config.yaml
n_layer: 9
d_model: 192
n_experts: 64
experts_per_token: 2
d_expert: 64
d_shared_expert: 64
activation: "clamped_swiglu"
moe_layers: [0, 1, 2, 3, 4, 5, 6, 7, 8]
router_score: "sigmoid"
normalize_top_k: false
routed_scale: 1.41
balance_loss: 0.00172
balance_bias: true
router_noise: 0.3
init_std_router: 0.0157
lr_router: 0.000423
n_head: 6
n_kv_head: 2
head_dim: 32
vocab_size: 32768
norm: "layernorm"
norm_place: "pre"
norm_eps: 1e-05
positions: "rope"
rope_base: 10000.0
rope_fraction: 1.0
qk_norm: false
attn_scale: 0.177
tie_embeddings: false
parallel_block: false
init: "normal"
init_std_qkv: 0.0257
init_std_o: 0.0
init_std_up: 0.0257
init_std_down: 0.0
optimizer: "muon"
lr: 0.0019
beta1: 0.95
weight_decay: 0.0
lr_head: 0.00477
grad_clip: 0.5
warmup_steps: 200
schedule: "wsd"
decay_fraction: 1.0
decay_shape: "linear"
final_lr_fraction: 0.02
batch_tokens: 32768
seq_len: 256
doc_mask: true
train_tokens: 302600000
steps: 9235
dataset: "wikipedia_en"
Below are experts of layer 6 (counted from 0) of a mixture-of-experts language model. Rows are named router (the router's row for the expert), gate (a neuron's input weights, with its number), up (a neuron's input weights, with its number) and show model dimensions 0-95. Each number is 128 + 32 x the weight over its row's rms, rounded and kept within 0 to 255. Numbers have three digits each.
Before each expert's rows: a language model's description of what the expert responds to. This comes from a sample of Wikipedia text that the model never trained on.

# expert 63
Description: Sentence-ending periods. Periods and closing punctuation ending sentences, including )., .", and the == marks closing section headings, before a new sentence or line.
router:131121188108098127159175100113101157123134136175113157116139123095129179139126161131135144173142110157235115150152116134087092124153099105141144108171121124079148108103098070129116123176101165139134059103187154115084159087086190094104131146154087075099121111124143173118125122145134190129
gate0:177138189080111147115192115155082128162143120126138139164139183135172134073104130111137091098086102100103125080180169194122123136144092181104142102118112191131108172139096158115189079145144129127174141093142138104081150119127133119150056084064150133140186095086128165175165106121142094125
up0:133086183157196122120154111093101132131143169097225208106109094090218137073155136092160104125174168146129146181156118116110085198158161123157115130117087118095126133093134155121103096158167107111199128117192121148141134092155175120116138135187146134181104073086141140102113114092121162121
gate1:104113150168141115119187113113140148116139143132112121115121150098187179108144138108162151112171122094161158159145144124122096101160139149100079136090124147083137112079118150104095097173100154118128115110121139100167172173127160074111074114205095110097147179161135118187109101130184187097
up1:121144124107131099128126097100075171127147088172122167091176155125109176137145096135149127131088105137114101126175167118118144217159061125154081144120094144150144115142160127155144115114172155113101143129195167093110108153096100187096146157144196094124139155103125148131136120127166175120
gate2:108227144131056154161150154130155149079065105114158165148117068170113150126126178091112103112164118124096073111153137146102156174170075066094150108106118086071094150132050122143086078156139137139143031099175196145120172135123136138118169161162092140118177108158148170149109103142138164125
up2:119122169153165124131134160205156092155191137117093127116103079140058139121109160157099185141087172087156171069105152176106113080126158169122103120132103086163057107144079105114132106093144168105112128116142134116110127139190104087091121168122151168136159113089199148101139133155140146098
gate3:115147150122104142157130122138079101134096138129143149138132162170147077117081122126064166163091144139151102145149133071137165172132095080167149177169156132124100143128140155101103150080122124115141116115119150152120055164083122172022081142157127114203161104108141118046119108084097122089
up3:145114125140152124174070102138143161121131157089173134123118131070143138125126148096130111172184135068133092122156047151142116139157141140084154071165096165168156135106145149147103092135123170119152085065089168104069146116134133088095130095125094157058151167085159139128105139096141114133
gate4:133108173139160140140165101099116129102075107117087191135094114116097101153133072129124140166089141120201165152152091058132137135129116183148151091106100101078129129160157187122135116087138100129187128097145129211094128145091133096133143136152115164057095136145114115110154185110103116103
up4:151148140195123091144081125143148148103107097133080142102077116137218173134137146119140090152154092108125132106129115082152124189149150126082196087139098183170137161141161111108087119175113130210096172162093141180189111115077100115136130186145199100110042132145180154169184130172067120132
gate5:100110167115113152103133145124068150099103134116106038156136132097171159073092123091135062117127155166158203152056129083150190144119092135072138113113107068129101086162123177172123181176158138111123169123161112161145143077084122140154188100097116128123144116150130094078094114144116163119
up5:165077149144154115064157116136102150134155130153125118148098149129157112146182124105133173114094166081179103120087069132125174070140092097183138175190107117128098111157114128116094114159140113126145139095177118163118123082157160115064110129137107121115131132183132161104189121138129143114
gate6:139100087128084115159159085168146154141140156117170195141127124098156121134170152176108148134121120153148138082120127098135077109113091160182125153165127154176114172147105137091195108155114121165110145163124108144132051172131091120133208080120096113173122098115190127085129143086103128129
up6:137140167139183067132129079109111103124123145126147125159119176059138183148149162079160151123167116157127107118174118159100078142125181099111175138098135117057135139131089122101128140121168156128109083211122138093150172120105127188116092163192079092114155156134104115112078194173093146137
gate7:119121200116095078133132113108169155077141099127121140206146157133138104134124152159126100136121099156112165133140094092181115112128153174160126077184092153109059181180132151045094119150142118137111088053095110144161082152145088075128129116105122095176131147156139135208105117130074115110
up7:179110192123103065170109083163149114029140150169136156109077117159090139149098119147066090156124125108203140124152098164164108140116072150163104083127108169061066078094130149135131186107161114139183128159111168107077161139095213124085061132118094127167158119137131167137131085149105103100
gate8:154120139143116114163082133143174179150124218104140063162118104172094141091219171173138110162112132139158183066169135092109057162147088088146122114124161081187060120114176134119061114158177120109127164194179165171123124122143145155131120098156136133154097144156091137085123166165098154131
up8:120100148152122112167159119156095092107131123154082165169178027097160099159038120141147148143132095152147086166168148169112156078141148143120105091068149172138196090113130133094146109117110136096092131062107127143143167096112148128156154101165090145117104136161168126073131082121135171105
gate9:134122118108094159103184191084067137133190125115193111091162063181165199129120160148098118149150132091076125148173150143083175142147125116100149126191148073065150160148117199162098121181142153068149112155149165124118181175128113140085165132130179115139114116106156146134134133149143082146
up9:140174114124103167181118185099083154146084158161162094119109118120123135108108150117149123119145112120139091034089130157100119140115172188090151103130150131122126091119137110135115067146169138080103061115127144107170149136075144093121150087132140172073061117122138163138133209060134105178
gate10:170152168111108113101199066131129115107055124120131140142166131154097147151160125125169122155151135157194114201128121168131114156178102093100118091096135145082125123077082153116151113119122173190178092097152119077150070102078138155131131129159133070124098133170174129155136070117146149109
up10:174122151050105128170145124150153128144179144204138166133146115048103115114101119072154149162110139133170094145160138113156072078092062149146175111153042161121105154109094126150136117138142115068114125120116163126068153019117147135116152192114135160107107141105074124115130118145104082153
gate11:072171136135078159147139114136145150131063141123139114096130129082168189150106117105062161166175071143112144090179092161106164123125112104185165166111169140165117193082125184095188161145156128169146140102103106114140104200149136079131145152091128067111111130142194179102066137122091138033
up11:112116136162153155171122175155109133101137100170189154112154103152139092118106125108102136099152188162163094111202142151128111179161105156119102097148146128146092167136181125089123156140076112106143136116171168114163155163211160124121150097113152077079091120178185032064152111158112104114
gate12:134130086126096152154138145138142134162114116098124123104176186125096110131098104142154062192140070176179163110103038089172142072092141122148156123152135167136155117145117079187127109136137151174193165107117083111101122081118161101153166118124107118154128090062161172133119097112116127151
up12:159123128178090153087162106130141118141180045134132116099190080146147120099180112075142144184168171192136123141099149124152127115139110110108090117124136118109075122106160117131152118151119105134116148101106121122096169095128115072186137153172162180014099116105130118114116104165092111130
gate13:100128106080103109156168120122161219118146116146137106138153076121175171092119136148139107074156119130139107148204113130103090091161110132171140145146099173164151099120084178132128139134123175108133144097150164073128113113125153183122157133150056111112108133171123188122070119149170111124
up13:158140149254100096174174118145107135197117114122100133126128070112098165128136118094127061178099152151139110132131097190113142155181110084086097131155127147094121095106119140099140121170146088127081100092149135071133118148135150119157185134153119136132089173112123168149176102137123102105
gate14:144107163119101120137120112077089145134168122146183178141153114085213190048096165097120110209159155088076134120076110143135113147111070149115127071128105091075158119133151114129098138148107147176146127024110175114119145176094103049118099123069125094131147087117122170113103092181134115068
up14:128110102053152152167200165100093112152101140136116142113136091143140185156076110085084139088158135144092066186167071102128154164128135102145091116097144093128119106124166120092133149087057116174102150195145101069135119149117126145158152129131130123211134108112151113127139141102084137149
gate15:163137153109091095120160133186204130134147153105184149115141104099181110151122198125053104106122112066162160105164102091101088157129175108132100085107181125139139071061105093141101178168110158105118126132122149138147167095134127083137127143145167181138100111135133133133073180112132112109
up15:219136202084152105104118112147088169150137159161128079151168111095135152136125130122129151133113129109198121140136113130092133137150097132098125135135149144152125160074125111096138095152150138157211085131115168109125054084142122146044161153174136109186093162157123090085175155113066152106
gate16:112116124092159138126217179122125194147162133140118145056115106102149086129115056105172114140097127150133095159133081106147175118141153146132184168093163080089131150129115098166151151162130135131100167123169144129120135116119195123117154133164146078089098148089104154145113141131129141109
up16:150091083095127132185091099080070135104132081094132122139135132133139098197106102130137110122188084146159148111192158163119135108164148128144089089164164155122148081043134106117154186169112119076130115161132160036139154115098176085160146125180047117115150122165120144170108040145165126154
gate17:171142152114130137128095113151095094134165030129061127147118141127135139145126219144123162179091119118111125132118165106078075121137086183116107176155141117101130119125147140112041129157140222140145173147165121134079133090146148126131167150170073129093095099153142056143098113132112109153
up17:117104092132107145114131105159090175135114131145201147143116107081192062115058168111126125166130135127102161163119163161084124119111093102143163111141132127151117155117125088168126123125109130168125151095104121117119121136074097168116179150160106128187141059132164069114049053142124151076
gate18:142158161111135091111074149087076090095150112184142155133144073079155101144146174121084088137102079149148133171117117170164151125192085137136104177136110133116146097077123077170073137104124161090117167169165124119139115152121158173178088063126089073086075112121117142088189125147141124117
up18:148075094107186147119171146143127135146141148136138117066150114132123113109101094132099103139144079129150110116161113206150179110109135097115059107084102050087090118104092139111183181124154186125158120155156078111147159055082188151110126089139117109137062128113150121168132115186118110137
gate19:112129112134158100184130156155141085117202113122120148175087091111157106127078171104122124153138125190063169099071127146115163115073066145150109129143174122103165111090082130139103099165169123113156098138099085138115135155129144164109164166077077090145123152123076205122099150087142130143
up19:130109141130148085147120081115150211111114137161121146163113162112119077180138093148167134078135137185133084110133107132130055133177162145152118117152134117101121172124166076113182140116131176175103077113105134230098155109170138149141161091135096110122145107189159170131096078106166112103
gate20:068175194141124157131176083125142164136141142146127095103197120157130158180123174125140133110125132104106151125156106138111085142071157042175146118115164098074139074170153140132148140169146155128141128070160103113081178125133076182122129142159153133160186161115119132101156065089115132144
up20:084126142153126146119111173201112055135184102140080155216110112120161148136125157113143094157143099104199199164131109152158137136062126132151167127158112122163143217149124135116121156167088112096137102110147177148134071153142132111133098120052136111134095145149064160129182146127088134177
gate21:121077124147103114114130066175139138148141074188123195176199164134128165114156145160140101179145123184199163116090138131112086115170092115168091124125127147110151138087181102146076111145164167122174096059171133150128133143100127101121098133166084140134157033185097123066138112152158167084
up21:129139115119113119103133098136147147120135108082157109084058121143154097118150136074112152173085086142107126168110156182101117126208065119065173149138149159095123152125117219090131089160089125131144182157126127187136105146090160118189089136089091139122101112121120116123099095172122118139
gate22:069124196090067073124147164094110079112120116142061105139142141110093176165137164089128125169117127113174135140130148140077120131134141089076141148115083097080121086144105140152128199154085134121102095100089137218144169108129141167105098156072057120086114123144135148092094137114158146186
up22:088136117146147081168163092106076147123144159144151105133089107104100130084139111126119159071123130138183113136135083090107132095089130131098154186145172138102098129133118082165166081169133108120109087108083128142080184167147172133146194125051144077101172124112151106102174121154142081168
gate23:141162180171168146108152150132075178152115104123122096048110090123090136100142111140111124119115135190131141101102068111127185120115095134127133142155190158103142172123100168095126116178064124147130153118156165093168109118165143072090141151122132168153114141072158075096101106175134156146
up23:103199178155098151110088096170153173047095099104156113157137103162138175077112113093145109187162166129109145114130202160103167078206088148086112152103149104116124062059102158140092126143146113116118128142176141119116144111081118098156119172202097065143121158133061138122119136102105130106
gate24:102107154095120159107160163062155089076138098064128121131119114088166083149110122152121109220099144126089107151175130122168101110125172098151084170094124091108153066131122177145082161134144217123147163148099148128113113122080144160184137136155136085149083140117113116114126097121119114140
up24:079082125111155074139119112142107157171141135154115138147150095153102150163110178144160159096105076152160090125170134152088075208159078036154110108140185169081165090117119091111119162124168143148099087119159098145127186161110131188111094145119132134094126124190152159185088132134156136127
gate25:118108127148180105090164150209132193175115180110158150077077098102136096130135102149134152130132104148121110125184106084122111133102159213124116121061173089113157145167108079124162138092128176152119119113087115099120174165110121087101084144094104111158161142087121127122092159141145115118
up25:129155122112130168110169099135125121137137112127104135148138106097163160168147107063147123075106100124221125112155108169140140138125135051156182124127138149100159132109062145064135158116076158154116106122136100089107179112150126098167140159161132123058143201091152130141097128144159146094
gate26:128121142123168142122117158186123100175127117157117188179100125107115172158120080099129058187153093141161079125090137195116159136086098132109122133123087112110148131129145159163087138189133151150089113153139120099169155097147089110176135119176165138121141116156178079102112057145101139149
up26:054142182157102142110118110149100084156108064113114123163135124164113156111102106097119185177119182083082107132137119111166059161136097095138101113181084126107176176143135107210133142103131179156138091121084142136101057152118110125101144142125065116206123067096061135086159140161126133173
gate27:068107167123129160125121189131174096150136142117151160142152120129170094171110140138094102147159105170129116067165143130166147096109075142108115150121122179093123127130143145148128110145075109156171086047154096179075176140108099077141113157080108162109185122107116129100109080126142117129
up27:079093139135154112113118099124116188135134130155095088142136130151079136095100155153093216164147149111107137119156176168129141055094115159144155124123141121110097155136104171045073128141135150154138113070177158121092076138120188086139156150111098134085082117112119214132149149108167132130
gate28:119125113163101218110173206165161133158159134160149119134152088067105202173116113128138125171103104159126110080126127172179098071147144097159107107157119113102182053120132140061125116149132192091125125173136128121132136145133082148111160166127205141144145167134181085120129124148192109143
up28:091159177131172091130118121153154169107172097238191117181129108142159157096156129117152131148189161120126138177108072128121103176131136098160185150146063102158062078101099130117133117098082123117129066044210159115150128090147137115095124099123140131100112126153097149035146123136083119089
gate29:117141184062125116107150148117138133081097110073131194199175105121140169176155112128133063156135115208107138126131175116082141140113134129165205129151109085083164035106117108182095097176138137137167074129139181122155128111111180118066074124068142115094165072085101142133131128131156146128
up29:172085148119152153119091126124105124100102118135075151126149124147116086083120205113175159113077132110155126157152116116065085102139130102152163125151115157125114098145151094155137111143050164149179143146103103142061160078102141142143101143120151117096119122175151166088115122098097140094
gate30:144121166115117141105146186109114116121127147123177101159201154123109124120108170133117130154141182109132142111169107127127149148155114133176095145128167152173164055078097088121085133141143136132144102074127105178151101122106111152098098152166078161107164106139086113107166133126157091133
up30:156124172091119109118164106123109127118151135064128114109169149113143160164165161085119154123119129111094089157178125140148113177095113114118137140148119082148026211144124087158076210143119134127102132052116196105146121065101155175108110145093178124172094135131129106085176110135142127129
gate31:155162116155108132149106075203063154161157088105115126120111130130138119117126136063137116144148091102151210151107092187081126112134154109156114129134147110087165149117138098146064138146139147113104056104238161097081116117094080149137150098159071123128100148122145141186114144122138094117
up31:057065148091175130157133145115129090075147137132118130104168183085074177141145114115161144171152140140158166130104134088130156059114114101142079112110169151144104186164081125092053192102155156135148156068128096134148131154126146193116100126095138140194091120150138108141095108079199168155
gate32:069134189124145159124137104114108123084156128152171142160137095089107084086127173088144105152141123154151171111145149171084108158175116164119130115076076103104096128094151133166175148153172168103143087083084161119127147142144143117093147159119096092169116126133120186043189145117091200156
up32:086087161079142103088186121145133097117056175163144159143137150124163128192098092111131122139106141186185105156131161149101072137149110107116125114128140081066089112120137102094108166153143126163165137135156131133168161108111103137128129137156135140176095102076195113145095112157155157178
gate33:103072146137111158094173097144122126149129100166060152119132095117104186156110109061119172134094136147194109096167098122134163152075181087097095172134147132181145131109136147169138158105153146164108099153117140126149115097134125108128064114161132062124085106107104117122173155118172112131
up33:132102141126142131155133108219104098120109147090132138120156199082151131159085103144156152090117119174128135192123148142129089119134151127139129132138087105068158128125125089108074160131112193092101146075184119154130123147158118143131134214150160077160166123096132100149153147173094141083
gate34:131130119077143134112155107079097154060126148083145131104153133156110149141164127169101063126140161166083114131135140143068205106190179113115146144170130135168160133112081125092150138168133097092178111089159148110080087136103139126109112069139134119111162089084099158150122137167133150063
up34:082139090084097127135083146148101179171075130153118110127109116090108099155169116143107163142034135138169068203111104123123102073144093098092112114152111115102102097156129085140102114131137132167165100139108136193106104081079119122182136102113142159138193105164141084180142076131120119136
gate35:144155101120142097169183162159156163104097141165148105141087211107130162180121221100176083109138125146114107087155201115083134147107110076134112189133137105183102129082075131111087075077134173176095114096131119116093120127126149158199157157136103096090153109116150163203126140112101119113
up35:153126086177158141096108194115090115136107146182173137071123104112207120114120132091196116189067138130135118173109108099155089099117140124140147106125193078100163094099166129061147137126171136090115132171152117082171186132136061154164134175132100103164131093146185080158183142144167119171
gate36:122144189168159096142112146144101137104127134062170111068141107076152151106141160066076101152117136104139117132161121048153115157161092127150146175125111174126182070119135135080071086144146163144153134123093153175118127171060141132133157175200117110090155123088146138111106131135085114147
up36:132107131115186120129166078092133117103137149160167039094149132111160102090114082113083109145152188097096168176152126157104152086064114084120111186155170114126130063153095096168132140092132190115155083170204148173121177101157162074114078152088153153137145060152117092149183101095154187124
gate37:162156127077135133119136140193172112142075139105155053100078161121076104154129112142163125188083149145109124137163153141152096148135122165097095134150056100095167110154173230118103159121144117197111143098164170156110126074116171078114167131159140146164161116123074141101064061121128131119
up37:099074054160116130143118093126116131169148092155079119087116172130072129077095101103111091129168144212111180161153096110117121183167128129142152122107122118106132125152099130112106155157094137119098108131114164101167157140157138086142142169126117143062100154048114140141127139106226128136
gate38:117131162109089122195147194147146120144124164135135157112133089108107114130057158104126113174133114093153095121115091166114184114123130144093107075122132107076106127182123214103169149133176175108094144112140122158078148100160167066118132134152092138102111105128182159117130104178132158176
up38:126144081144102085064172124162085145065185085093110140129120111086155184097204128129074115163149146146176118084096172076131099137148122073125173139131123176129119136095100136112093111172110140206107160107110107113103104108119153118143143137151195142135198140152094125129133130161097052123
gate39:044144120150133167163128097091074077165165173107122070102108084158135087194130151142152084140112126144195177112090132203103120075113122145157105127100162182129176113104144166140133102110185126165147080115183148167096167140080176110159097108162153124100156138161122133152168197178178163136
up39:090133128158130091159165121149140103146227098175093071104105109123110093167149135133126069172125096191138157160147155100081151085121182107119113119137112073145110097083178079151110091164156128138140124125099127089117137136136134114133159159130172064140134105137111175099180118132111131060
gate40:114181147116080137151199154139105180205120107159144107147173117122165138139130057122126080047107107134149143155135170198174099134155112128100113124098101146105107084138116153160113070178115152097130100125186115131110079075134220129141091188126113108159137102125132093164155072145171149103
up40:136132153155167135092106130132053176090088104132102133171201100097175177110133111182146076176100150119108110142130115097095128171183113096094177096167154134149133173074117098163166172046160183198096207151128155145047172177101097139117135120111091097143149106143096160153118124101094113110
gate41:098181119111106086127142150145113132137106110135111117133144131095128152159050162123106073179187115203113141113138118071127126212151056127164106087132150140069101189116104116140139109185160123147067123172132193133085173149167156103156142125152155164118134110125142152122144111150176146092
up41:142061103125176093095120153053102155129047173080137115102154114175146159170118165102187140149130154109184094122098137170122107100161081074124191144123089168127147203129099117083141115122165148175116100132175082123138090135096083088195124133151126112111050186157165156098151146092151097166
gate42:148131159101099167139137133143044121105124167122126118125117108169090151116130115081173126095139085145140089144116127141125109208087104080147122110107138142136126116074118109154133110114112164138115122116172146083157163103122101063196113099183123058162150093158124152095083135130135197117
up42:177173134100122146131111097127099125119126099119123086129123131149119178192114160127120163093118155138135185151130123156087110127143108163140122060127131171124100123157159163123120101086143123125131104108170129010143117110151090125144154138091119162145122185102144130179120106103114134168
gate43:151156171148125113092147129089092116143084165129148156120115117108101116151131170117084181169069099188118190113130109154141141181113137209113124152149156091118101086128079120156080139178126188138138108068131115108122168111134156177125112132093099095192098179158184119148095126106102161170
up43:129095092123182101136133134136123118139118144135081104107109114103147067160101154130100176112093133153115127118149149125125135126129114092152162164122088145071137077142163110126078123146133129138183077158110052091143126162053107142098086136097147137097104154105080137202123096070102138184
gate44:096103107071101164161156174118089119062131102169133146144122150147088175158098151133158149169126119158175126127118125098141091169074077116166064152197090048090152071119107133153129138147171094137137072149111190107111100160114121109080130147080094186107137096152113143103097125161152161130
up44:131123166103107162153124136152124147121126078160039094185133090178068128193149119134154103107144114194119188144136107151180143087180065102126131164136117138124127146098177135107112113192127225089115126138159106171155154132102132170169073122117126078110141124071151126168071152094127156114
gate45:178146173154128113104119145100138142077136140174139109067157135091182152116179148100099089144180126125129141177126116126134160125114121108125142139110118154110182074147104076123135134140135144159194101137112151144109150137128130082112109101129136110078062094194119154152167090142103173144
up45:090140124183091121109115148179161163152129108144169076125120083088121213120085082153144122119124174167108160114116182125137126147159140127147125148150138097146146096074148145086124143151051137125085069115159106189177124153139114142153137127093122106186130138109136164152144113132127097167
gate46:091108189078166187178159149153173153094177126120115104187134173141173109063175161101105165154126111153150118108149098093090170117140106174094076124119115137124225117113168192152112077115148126145114127158100127138093150104169160175121174131127138134134102112131110068108103083167090129211
up46:158144169103112145059160135089105132147077152119154107154138164144153159101139102160168152130127139129133145117174089139137139158117100141098123102179074081145105090087130147116088154126166136159137090097105139175123121171152111144119081127076116076076116108147128161190139147115088124134
gate47:120136182178127179132150133160120173101145141121100153138065158117092145144178101123076136130108119189177088158116145136098154146123055153087128149181111107107134124128175148194079131168105166169070118092154122086137150116106079119148125130186109103159137075184158140063112136172160152109
up47:070081089109135073158114154153161132144142107188055160109151135088105124106078062084128068114116112137130110122125110133109068111176094114087146176160073124111099189111094095156095170152141212176114147088129171113128147146137159127095131148100076081168094114107137146149137192134140100163
gate48:129105118170198123153115111159156137191091138136093162137130092116098115210148122094178087108101069149143087140118208091121047082119138145101112137125121157153103159094125107146098111170115157199091066138108101134129149158113103170166126162120155112086152153148156113150115129055180157131
up48:139149111102142118196097122222086134171134079189131151139115117122165155129178135107098132125112160123087160152074149075080083111098147184139116099114135082139171144097120130172093137184174134094073113105130148157067129142078223184123132100142104162101130124104110152143096142114101164110
gate49:116126129140159126093135111149104083055149163079136101150114146139119135151180173067092118130097120126121149127100131155168141134063109143166096153122145220121164077148088124111131155165114167165082120097130155129105130141110096094111172058127143089141108119137104082168141123212143185132
up49:130126109068081117170137123130175098156116075162141130157089078134182103127124178139162104146123116055131198095127117168112128094156194116117108092132170125157126026133093140150084113113126104086147051123144176167086158076154194122100096159080106139122072154145157147136146082129105084161
gate50:214202141063086090153108116130167114122167098117136116190109149095170140162158153149132135152123110070161156142123167127119145115153191154163125153106106157153079068056124116140071082092129129127148130088097173128153088111093141173105089120071142174057128150150174138130116094102142113084
up50:140143118126147138116119135080131162033177132113144092118137124105162104164158147154120140135145140163092157107166164096083095154096078092123107175076192110169154109146137150137169082058115081126096111178179079147147123167123092157148131153193122124070101133094071123111064161133133134106
gate51:130138110128163090121193121093114141121165144144085175153112141119097162179115103065133108211096118195151102119120107149126084113129080154120144103118131123121134156142127110160094154173131101184120115127117158160139130139135119081141096111087125130123061145065126142155146148110117196159
up51:122135142124153093157127089167164091145134089128101102137188104089136152113121127152081104109121075156091058153177148173166134165175150113156129150105167090107159155086090176075139107131112137119125144150174162083085150201116150129111158075137129146143128057157135123172066167137121140126
gate52:108155155100155112115125203115135120119162146145119171095150116173142123133130090167088121082133078136140096123163124128189168171100144157119107139100102126134078118140162120139121119112135168142180181135118166139146066165094130170096088131056141158143148093082150140138108125148130125066
up52:104105154130091086152056062145152138141138095146108108095061097178117127165166116164103138168120084112169152165159114089094157130150093121191129139148117078115132142176204108123131100142121191132180152122206164153103112174095117112152141085159056083127132108129101122155146152120111142125
gate53:109136120121158177102167094205145110137119147067098092114116106180099171132108174145139107132143078144166102088172043158097127116116192145167099176122111100157126153139111138152133139145168129157149113077130187132136067138071104139157125130159089097121092107131123127119081136106123104144
up53:150130126170060126147189157142110155217109118110151094119180200108119098169125162116139143116135106141145148155152081157160038084083168145161141106168125130135140141202166067162106130098077117138145147142108107073150111115142170077140088163134119153160156118119120083150024141130113185111
gate54:032131081131138105148088135151159111123156150205160091122142139127161102138107105168063129154134136112159109088148192102143079147136106115140171093091124158104126178172150116058117139082158172164191067047130126132143042152139146131100137149128151164136142116091107137092151116109146113032
up54:153139148134105151092149138131122152139104091187132164128159173146148181130141165075090106105139052104140110108187114163072131104143157108107143109103164102175135136107108136181098126137209087111133074096150157075153175124151082069147175113141106147149115118095165161132114139132127141144
gate55:064148143179122164091106099113153110151086177144162152106122162099109163120094142128167133174120116133191147184159076111160119175133136130141123127093113109112093149139129145179084102153152157137150092083201140119145135122099087063115075145132127118104144094111144102119176113184151117136
up55:163126070130155149149132164103106188181171137093083056113148107130182096172157136118120126149134095082110110144118093120047115098104148140153106129115145156105127091136158083147106163142133123169132105113159155145079132110159120126094100130120128173138118150109060100156170069151120143118
gate56:118146101134168176103182093100127088154084103118127120125136125089092152158130153115160119147167166186120160099133105167221092130128155077116080189190162117176123186096052127163111063157130174130078068120131168147094088172146108110051128141169112125080149087131121159117126099085161112117
up56:153092153109105145091142091152126139191106119125161134169147143095121158078106070165086139107162123136143125185080116107106103157081173109131109117163104083144166188103163138111049078163178166149115090094166118124110114169128149102102112151035145058139154122118137124121166086157120132061
gate57:170141178134097159116101126078150186132111123161119108155146144181151117177145164087105108167064169162139104125166150112040179099164089128142127125148128108038151112119086145131124129071148127159143186088109122110064106146119084064103157113142138096076087088125136165147112126068068154149
up57:067144108167109092142138086157133134167149167088134143078110186081085165154058165092148154101166102157118131191129111166175141138082150102061165139100145126155163148169133136159124105144112129107134097179127108133082100091137143141132104123138173087175156145123197154129098105205141060162
gate58:104150174094174196147128079151096097129073106068102127094148114106167150165114105153119126154120131091181126157112119091156143161127109135059131081121126131141136116078160080096129107127152096168108080105156158121105139099084124097133127113180188131175095137103176095136169116206130175091
up58:125080089118132142118139104127137179163119153115092114101082170071077161129075129145163129112106108143163101160172105128091140112073099123151160090148107091103133143154103231156133154128087188158112085176150119065143134172098129109174133177140094145057130073182157141152135116058171127140
gate59:163182168110127124115107123139160109137134096118083118184138188119122136153055146110132121118140147197129095125116135173135125165154097113185061108140066115106119159121093072217159191097116172136127116068105140112185132137092094093099131096131152031125124086171103133156139141158196116151
up59:095207131119156073107204127064126135134117113118124131212145156087138123142092153083136080140098117131120121125135165190124134132126107160109111114152048130108169108164155074131160133143163139125125109083147137101137143049103096138131120103022149075125074139135115113131152138139146169192
gate60:154075115056147197139176117157128136074126174155097121161131151143175154134115154134128079130156155161114107156166146093116079149068197157070115099089183093110122163113185103121114119124074180151099073146068132145138107158097169069112136162116165064138077136054172106108105127179103174073
up60:146130063135136173148126126139083116126133156173105161102160115145148145127113191141091111231121140099174153150117106182099100119170130148092191123161171069090123153150101122117097106103113150087116154044097179073099126108102138042148127063156142117137108134121112102110120133123151151108
gate61:179090202176119116087126142122112109102142099141105123135106171100153116123095178110151118124110116175182144096073123156099074075179143149149104119099127118147213135121074130188141132119126189075172121121163096170134078121084102136161081090126099046120093142166176110126139088103110126120
up61:114099125111175146077131149127106135158129137146119105210159165109138108097091104101134101151119125135086188171182110071159127137155089192100110106071169131089081123104103152216121146175159123147136155118121132112102060096157202131091085106128120158105144134115140153142175151109166111177
gate62:121149126148126120117179084141119150157171131159116114131149100079178204144154073123108067115134116133126060124079056112075109144075118117068132143175103134090109162117140125144160162183127128106047162126105144134103101111122137122138099114131060149111114124099088181156145146144128149148
up62:101093113143114152080139141106114094085167053186120118134149154154203146123165144085108157138108091087129145185124156129116144167097088147079144139104149078061103188103106178064188124142124098138128110102068073143163110168126081145124181180096132114095161076131167143176144097098109173194
gate63:124160162124160107145112127121125120128097120152095143127159095089148120133113201118116097168086162092107124175135090107102146163104135158152117107084183157143111138137074127125138130111189139131119089098077108120088137152146167140111126127088105111168196046154184189150184118125125179138
up63:145135149165130188171095125174070137081131217135197091170106098130126171106064125167136115135089163186140109138114099098101091107118070126100139140105168130112123118095039052093155129136158136122136081065117190111081156079129124126119120140171126134148120186104103120102141113108084168174